Below are experts of layer 3 (counted from 0) of a mixture-of-experts language model. Rows are named up (a neuron's input weights, with its number) and show model dimensions 0-255. Each number is 128 + 24 x the weight over its row's rms, rounded and kept within 0 to 255. Numbers have three digits each.
Before each expert's rows: "gets" lists some tokens that make up at least twice as much of what it gets as of all text; "comes after" lists some tokens at least twice as common just before its tokens as in all text. This comes from a sample of Wikipedia text that the model never trained on. Tokens count by the router's weight.

# expert 24
gets: "=", " New", " =", " ", " her", " MF"
comes after: " |", "\n", " and", " by", " with", ";"
up0:165109148105148116102122154124085160081095115149167131173096135109133120126129141121158129130103117144119154151078131116112080132089141174128136144145099101108105160170120122130108183122133128124102145150142157163165118113134162136139131142149146103141162107140117083104170111163146130159155146128129110138105125164123154112104142126120166085136105154108139149167116113100142114156108202144176134114055138148097175147151141125118143086143151124129135120154173065147075123148164185173123064120140146108127105128142130177118093150126134087142126153154127109141125136120106114103115158106135114129146112114149134157123102101135114116099116127158104089129155132099134186116077162116110121111120129138174097119130138117124121096088121103106113147127149148117117153111130094
up1:171162150129131154160169141154196128122138124152104139146165128105096119144170135150099117111132103082145165113125163123147104083110163119163123104138123138139144090126145136084105130089095125161123130123127094057133146174144134093145170125141205146160081106105146175113106115164107161158121141139164179122110100119129096104125130150113097160110108141086151160093114145099179108089130133115129167107105120118125116137163117143107098151135162103118120148109131073112129158179067135142117098116117169141133131151139128094144090122129128115127126153154148112114123117107136151124152144126113161124127133163151115088132091142158153111108149142151109130117086133132099119134102119163147145117096095136105141103163142118174064121120125147140129127164169117140120117149118104

# expert 38
gets: " of", "|", " the", " from", " in", " as"
comes after: "\n", " of", " in", " one", " member", " won"
up0:136145136115109126150147136150127100152105115105130127051140169141146157128113104157100148106087154128130068169099143133136112157122173147119035131126067137097164100145104108116179141134129115111140122146102151147152094115168148146150115174105117117090106107112108144126134150145109127111134101125148154114144157130113142110105127128144112107151143137117121153142133125091141128114144151112154100142142150127108097119153147126109147102165118145131073135143098169095117113115182151125146121114184170154125096123140137092077161130153128117101118139149090130120112115177152158139117153158121125128132117098120094139128135150148122133112122183094134112133112141147160111076099139117099151144165117150112158150157054088117095104135143189136148120131107117154138136120103140
up1:161116150125139108114126101077112122142105119127133166144093101147121083102164131107143179126126105157152111137142110129146142095109133123122134113126129137079127127143152139120137117082113089164144130095121083131159133136176096116141141156129124078171127113127133138113145193153098142071162118159139128114115127141115124127122141112102131105121126114129177138080105140091140158137137145115104128116134157135120129138112164130109146140156117132100086161149167099087097142137082155173108124126129116135128118190167135096098141119161098135154088139104133165141127129125134163099120118096133180127121117127177165091128110144147179128205151141162100166113082141135126154102125160168097133104155130102140137153117092123128108124149093187140125160107110101149139101113140160

# expert 27
gets: " and", " but", " among", " well", " or", " including"
comes after: " |", " and", ",", "s,", " well", " but"
up0:134093158149110101112141118104125126105121156133108128163105164136135113144073142138127162178112090114123093129127129125090094132118121166105167124116137118136109115106137140121123092097120100124124081088125081109119140116146115116114145105171127103114141093129155102134126139104125149145153123142079131188135122128145108168096179142083127142166156122161145112121154117126116142139123122112143179158143130124116090172104118115125102121096146074156169112107150130112132079139133076079141127135118140131130109089109120124141115123115127144114125102110123126160103114115134103131167142164114115146131152160151124120122112129134174162150149142159163133136149126137096149125113116127149138119125132112127084129153129079123101103146143070131146133109124102128166091175130157
up1:134136163138104135148124124083133110103141090132123147130124151126123107094144159114118138107134149095145102116097131137100155139142164133075117138114129121145157107095155128105143148096123115116100110119141152137130083101098119140129183094164129149133102152138094154116144150115141130138155090135083174146127132147151084138131101080120139119110117109142096109125090148125094153136079137120135114119102067115153091164143099101106093172127139082134132143105088131059153120123133087091123150140116140149131162102155109129137130161113123143119093137153194139092119115042168086163117120121133114124135135140092179121203158140104174151105118106156115121116111151103102145129113137114140113114109127173095110157148173139105103138082087116113111141136131125158133108174106144

# expert 13
gets: "\n", "|", " ", "\"", "The", " Total"
comes after: "\n", "|", "-", "L", " ", " \"L"
up0:092075163118153132142065135139098122060137137142101117139128103121125150122126120136177160119082132121108117131077146100133106153090138111100122136098112125166116151154066125113128082133123141141098102098133130139147139131095121136147191130119152124132156088084080124105098129129119149173123145115122082154154150157149078134149137131076132096111091128116133147105083093085118105153098150133131124159111112170111095140115140122121131122127143099147114144142150107144119138171141134138126145111127126127147104120143161122133143152099121152167126129127130103157115139076148118098172115102153120131149109144157170204095097163139192147172111142115171131092143150125133096137139133110148123152096102067145148133154141146127156146111140116128113129130097140136139121147117143
up1:123070136132120085123096119093091131085156127127128143094157154125121168134110140122149105117134179137128178099141142122180157127102119141107174111094160154105154144151095132101154127139139078116073132130125105120141134174135131096102109153149120124097109129153144125133098119118138163127150168170093097119139129133137120153110143131155152150085145158088122108138123156125095130142136120121124162128138123176178140172144112117171156101156141113065148139131153164120099128116110163139121156139150084127095094146110117133123177172151118129143130126157173136127129134135109131136124066154135134114164124169137114123138123129155194124158145167158137176108132189104129074150100087087166127142139122137137140115168133148129108132127108161135155116127132129086132138146121093

# expert 35
gets: "==", "===", "\n", " ==", " ===", "===="
comes after: "\n", " =", "===", " ==", " ===", "=="
up0:117119128134161113117155105141120096088161117112111148123118094170114149131176142098098154149105118088127097093095137132133103149157087103099116141116115092095092113137154135104117113131108075119118103101100175143132150130136163123117151149134100112116131066076126124141114107115143124098122165075139113119142100063074118145124118061118139139138122105110122118128117101118105103115134160078136116132122157090103124167134132170132126114140113092128144130143161117124120146142142170087172149094138152103146128080144153122147143117134127143158109117125151112143132104128121125115087133148110144147121154092130124132097113149124104127108107135142107143093154141185140083180151104121104141137129132087106125144126101109117113090151172149149185112107103130091188060093153128
up1:161150173157170111141151094095135155074140116111125113170107099141133157132133134141158176140137109132142131113124131110142100165192156152118135138130119112087079104137131127136145155119149155100105145128138127135120154138130091099061091156154111161141126115131119091100071141081131099140133130153120156151134136150137121118112172131134101162126140101137093130144129120094137088121119088146141153160095127152138146167104170107154123116111126142145133107159099116111128138118138149147141150125131175130132135134149112115132140124131112108147121091115093082130148156155157102149106096129105083124143162149057125099120131132168154143160168135144157100101095137106175112111114095165147094151120116139126091111134160123097148129135148081126168145112136141082115116132153122

# expert 11
gets: " of", "\n", " in", " the", " for", " In"
comes after: "\n", " List", " number", " in", "Species", " =="
up0:125120098100142136150130154135141120106134144149152130124164102150113133120118156099138146130141165148125132129095140112097158124110169133116132147116150107173121178117116114123117122127149084087161112121137132121143168169146095124085162111167162145145113112123131129112115128096138143145094116149130122140117177122147142138130105181118111091098171129120062074144187113135109114117117094142168136088132100107138134128124115134139156112114127118173071152102145095097093093144142158123115131145138094185114152166171114108119149104101119110105163103106171140103132120090147128154153102133114154102133148120116133137085125087089145137119143125132165138120096091115140100089129115142141148111121117145110131159151157158117136076141130083137134131114196151127114109116119129
up1:152143116075137136107166151119122094143134105138156178171151132125099164113156119118120135116129148106142116120159125088076100117094178137166133155149135159081110118128112099103121182109121128088115146147089108156141145124151133114105185107122149127098150164102116162146165094180139111091154124114123110126100163113138146137124141128144135141146135160125104127166096127125125135150151192095141159111131097075128134135124137130122138098098118142156111128137117122141140116138122132067130112138118073151143143131155092106113115149188120097121091118110135139151141142135119140106100126110113088140098100114116094108104092110129109096137127120153122145155073141142155151108094102085131147126176140099129115142120090166150093109100164104124140114117154136104127150123115132

# expert 61
gets: " the", "|", " The", "-", "The", " Species:"
comes after: "\n", "-", " of", "|", " and", " to"
up0:151113141086126118148140162107186151120115087104112114083130121103120151133155115148108113126132192168145143163098149142102167127115110118118101080112122108138154099114135089118114132115121156142125151173123111116121193113130130122115142162116094131150118102151112123146142112190126128126114134152122132099129115053112147129127082124114157104152082122152112139125133125152102143131130135156096141135138150157125104144153107152095100129140153140139150136123131149148139115135149130177112140132142096112130092135121093134126090130125161164145105175119124116164147097102120125160114108126109147108140114094115138096145149096127127137148108146177131173105128098106083139106144121170151116130133153116085157124115136097137121138160098135116135138171128136111143102116107120
up1:178125138119136120138102129115103142170095095143127116163154082122150131171117162130149159115130141139100166131151110153127163132100093142109097094137149127108175130131119086139156116133160169159143114158156135106131140150123140122116156145154116152116109122079123137075132158171136098139142133092129083116097116131076152102111164150130090136136114129137113170107101123155141162146147133133114176144127113143092144125129125123093119130111135103141136088157170132110083103153164164122124104114114083131140117120142138167139125129150123128095136123107113143148191137085107103125148145080186107129123076096146100127110118121111115134142124123148093146098116121161076175104139137102129120114097149160133082160149142130096103100141160135135104127141097124145137160134107160

# expert 39
gets: " a", " used", " known", " be", " been", " was"
comes after: " was", " is", " were", " be", " a", " are"
up0:142137133158165095132102130128156153076091185136142129123112124110117103150139115151129149131114149176150180120137128129158168133118126148133127167136137124133122118120135151128119159115121091175092123174168115139156088118126096123161132147150128179112117131126166132121114144124077147104168117132143127141154161130093120111080163128111121143143164161143117123138126104112159143154166140144127135101123138152145122108148121134119125133143112122140136093176116136075113157139123173144162128104135132129071143142167127125134128158135167138145100146134113164123133139116160154090122126097137094130146172145126173128111207105109142130126116158151111111146141158137122163129082135144142119121128097117156102088138122148138132158174168174168076105140150140119107151122140140
up1:134168152115115153173130120133134113101154124161150122118096102103124122158118154140141122066148145120104122148111106126131116122124128095139145110149162151122130158159152122125132174115125158164145129122105138107170106123143108130149130137132107135157155172135140120139123117136139188095147110127144125132125118100080136119113113134120102147144142121131133128101115119075167114098111154141126096127111124107107154153156137102091154130111121105151122107155143110151151135172108134132116094102183113096148114143144103098085120141071137143139084130135119174131102100130117122109135116139130161125102120122168136101128101144092145108106153139146100146163152161140103110174113179130141125096162117131126101142160120138150084165134126109179111132121121126122121108133142135

# expert 32
gets: "-", " for", "|", ":", "ib", " Coordinates:"
comes after: "\n", "-", " E", " Award", " DF", " University"
up0:098145125105113107135119112153146171153117150121150095132115167138124102133139109161157141117113129132134152154082124149119146126179075144151117170110123127083166160137094096142108130135144132193149183127138127141143118134105110120094101115115114148136113118132120147086149163116107124098153162111142119127129116147124132120120140123131133145145154144147099153106120101138136128085152120122141144135144124093105162146129150140118115126077097110112155147169147155114132130098174113109145143180106121106142174123114171144141096130144116147166109128137138159082136138116119100107110143137127149160145148139073142138151116104103112149119136095137128172115147139112143140158129130168147122118149096136163084186086153127128160189128150143121155124140168126069128145148133107
up1:103123121100140116159125119128136129157142074146147080148160129134147140161104143164140132132151106119126118127153147175148151110148115136128125126143119141102154140180146129149130088159173094140106144093133106114091142171107138128115137150131109161122142108170123138117119134099128104109136087135109131097090161145120121122116167142171176135115129125103092147111137087148160141109177128136146128114119106139209116109134126140106109122130140138136110116136141136106143109127135125110140172110169181160137189158142124127136123130094140177152133134113156132108151150096118102180101065140123127089128087118112124171172142133088083120104155174142111114160109138092137087086141103093118128196100120144141130097114113097092129136096065132176121092114132117101128078144142121

# expert 50
gets: ":", "-", " made", " make", " :", " Preceded"
comes after: "\n", " to", "-", " was", " he", " He"
up0:101096099157104149165133153157172149095128124094088135107118151134106102144115145107083140104092120127114117126141113105149191078118100100098137085118131101125101135127156132128116168129105115144102122155106134095153103135115124108143149120131120092150127113130149106125134085120140081103080139125138135108122063126137120111082172099134128191130145114115121105112089126120129074125124137115128131151165136124113096150098143176128107148107139144157119129136134096131094119141177165139162121153105127124152117134085062097105124129097089186131149125098111166101117122169112121117129148131142159137098102127136184099110132140170138100112120123131120152125119112151119115165152117123114182111088160133140151133133110133110122135136171128109114140120109116086142124088122125
up1:125129135144116121150128152132138120140131121169133129129120076157150092159150120163139139144133107131120118127148120108112106156067120171131157119129144136127137093127109125124177122158107115125127134129141121168135114082122138140118111100126177122097138096147165154123128148076154118121123132079168126113162127116150138151088117125136168107124143125147107169124139085128160148120083164122119137133140121119121167090158143133093117099120118078154112156098116116139135070119151153110134102163122106165128124120139112148142144105123137154127159118122079106146094128065116125087119122123123133112115125125104086110120110102141117142148113136153108100105186109147101169135089124104139105133123103110146085128126118107136145096117139183106109150138139090144152153106108093

# expert 47
gets: " the", " same", " The", " new", " Gold", " New"
comes after: " of", " the", " in", " a", " for", " and"
up0:137148108144097101145153094100094139142129163138140118103115134157148119127104137162092101131118105114113145126132111114123113142121156154164130125145154153139155134114111133138164117148103140098158147128114183155146167107102164158114096094091085129105111161112136150103135109112148128147129160131154103082120112133135152154143118099117093134138111128125136115140077140082154133154085146167114041137125118138119116153156163145112155140159130185109130124141166108099166118134155171148133162124083138108157112124151119181152123106156058157136138133148137169141149159130160136117134150135101156133134095139112083160125122100105127075125094086113133120158062144115134110105121086146147126138091137124120142156138139153132122171102135163090130095109132148093106112091112129
up1:150165135139163084140121106162182117121078091142110138162137145148125117166089129078115142137158145101114163093130109125132151151131128137153109158106171142161195122150110129068173142073113143146106165139124118153119125174105160133142131130130116107105152099141105143193123117106129116101117125125138167135149113138115130144084082130148144107118160124095087083114143149151168156137114164138150148128124109118134115113098095100098120146148131129106142079141102091118140164173105132105124104100136138152132097139097166122096134131113141171114127162123126122158153111133101142164132105141192107151122121126159109126122107106105138121145140130118111087090166153083112139142129177175187112124091116152106144121117127104160137125107050125124136150086146105105127102138131132

# expert 22
gets: "\n", "t", "\n ", "p", "eg", "l"
comes after: " |", ".", "s.", ")", ").", "\"."
up0:159125082118084152132117167131139130150112135133078112123133121108172148135112095133092104137126125143078129125201179125152100146086147138091167105142149160155106152136099122133130146119136163092130099132129119121104113132115165142169197130136129142128111140109159136143169096075120153135125134112108143138123160094152147109118161080108122158126091128112098146112111097061144110162161171151146099109083161102123107130112155130096089101116139140136139095153135126148099142141115153099131160109088123112126148119057096137118147124125098183153118128143128160121174162076106147165177121129116116107114134104092183165119118111131117088140147130076121173150118116143091086112116134171147144148159114128147144149133094113138094127111137117134168097123139149123117146157124172
up1:166142170156146110107125129143125105141134114084139132108081121132100132144105143127111135117107091141083153153123108116158143137124173109188140108134075129145114137116155125085124120115140145129140111156121145155129103111151114146079146143184178170103091130150172142125129165110120120124156163156097137106089130121108118139168122112165097101139107140131098113126160088195163138128089122099122141103091123160139168122110147140126177126151101171126118088140136192135134123106123155109100115152111128171129088136093130085110123121125168095124129118151095130136136086115125144128120144108133120178144133118144123091108121131116133105143144093162120135132135162084172123091132160125131064139129110123101172123078155150078167131145144131131100121129163118130111153115110130

# expert 49
gets: " 1", " 2", " 3", " 4", " 5", " 6"
comes after: " |", " on", " /", "|", " ft", "On"
up0:152134086149189143119097132097123154168128126129142108149136088137100192128193131148151127105132128127165179139135082054152175137085105139142123108165166117119129116131146141106136105084109159121141139138161184125102143103116119114118132118178146108111129163118106133086096147140130143119083086140162150084154117154099110122098096090140126162134092100104180138131101137103158149096099110118133121102107128102081121160128136108146107150140106146140138094139080124112137117130107105120101125131131156177147132144101082151140159162094130150097114168107120104096110092119118139076144136100126133134162145154151108139163183112145144105104108094142117113128147116116106144124144116153103120144129133122134131134104114155109104111152106102157141127108143154131134098122148144
up1:135140112173125107089106123183104145116096078099091157107110157131132150104137145097133158076146079090098185144134119095122113117100133148136114170119119155122098116116133133128110089131103142130186144098106147114146114119134126148123128102133163173135122153116129104109181158128143098129154161141127153121116122115125147103090109101147155096132107138135108108124129117161157115144096117150115125106126134122077143125133125120102094141122099080111121152159076153112147117125143099127132136131080078128166059155124098136151110135129128163106101097102156147115140132128111143161111126123169136122106129107117117170092102156115135091106126133138112135106102136167092117095100172105096069116108144107118160140101124106131134147180107108117143151156127164100138134104140151

# expert 36
gets: " |", "|", "-", ":", ";", "|---|---|---|"
comes after: "\n", " ", " Party", " Title", " No.", " Year"
up0:117115120097126110165135116111066145155088140148131121146108156147105086127119170142102138083099129158118128157077128151112114126106129157141110135128172113131135141100155141086148126163126102103172159144122135166145110180122122094098146155120146111096114110129137106086115152131089107164143150136113081137138102115168113155109125146130100102125105117129159169100125135140120111153094144128129145122120108129139107137083133117140071125123156152124136153137151145126116136148104101146115102113126079142104117127097153119116097134126122164180135165143057123151122137163167159125148104120161154141111121095112102134137117105126097103134120105110104100110177125129149149142120117136156144141135149181152126097122111141135108117142125113120147181169122113139132152153132097
up1:143117128151106098130112112104110150112094094118158158114121120083129151127178128187120149067106101082166110106182107116139150078166171166108150118100102105102131109146115144122102151117096132100131149093172128104115145132161097154092137153152148110166118120090104132134131124141131133114155129104111141147119110089117121154121158151154146135168117118103116127121105134119115083130107152120129162121135104117138123166130141138145127170121150146135156129114132172154076112150111147089138126143089131146112154140128122121112156075131090113134134115115075127120155087183133131145135132109130132152125115124162109103123132147136094119144117176142098147104124129097128094073139170155143146122079090123121129126130093086132149151167142108093138092103066124130118146121114120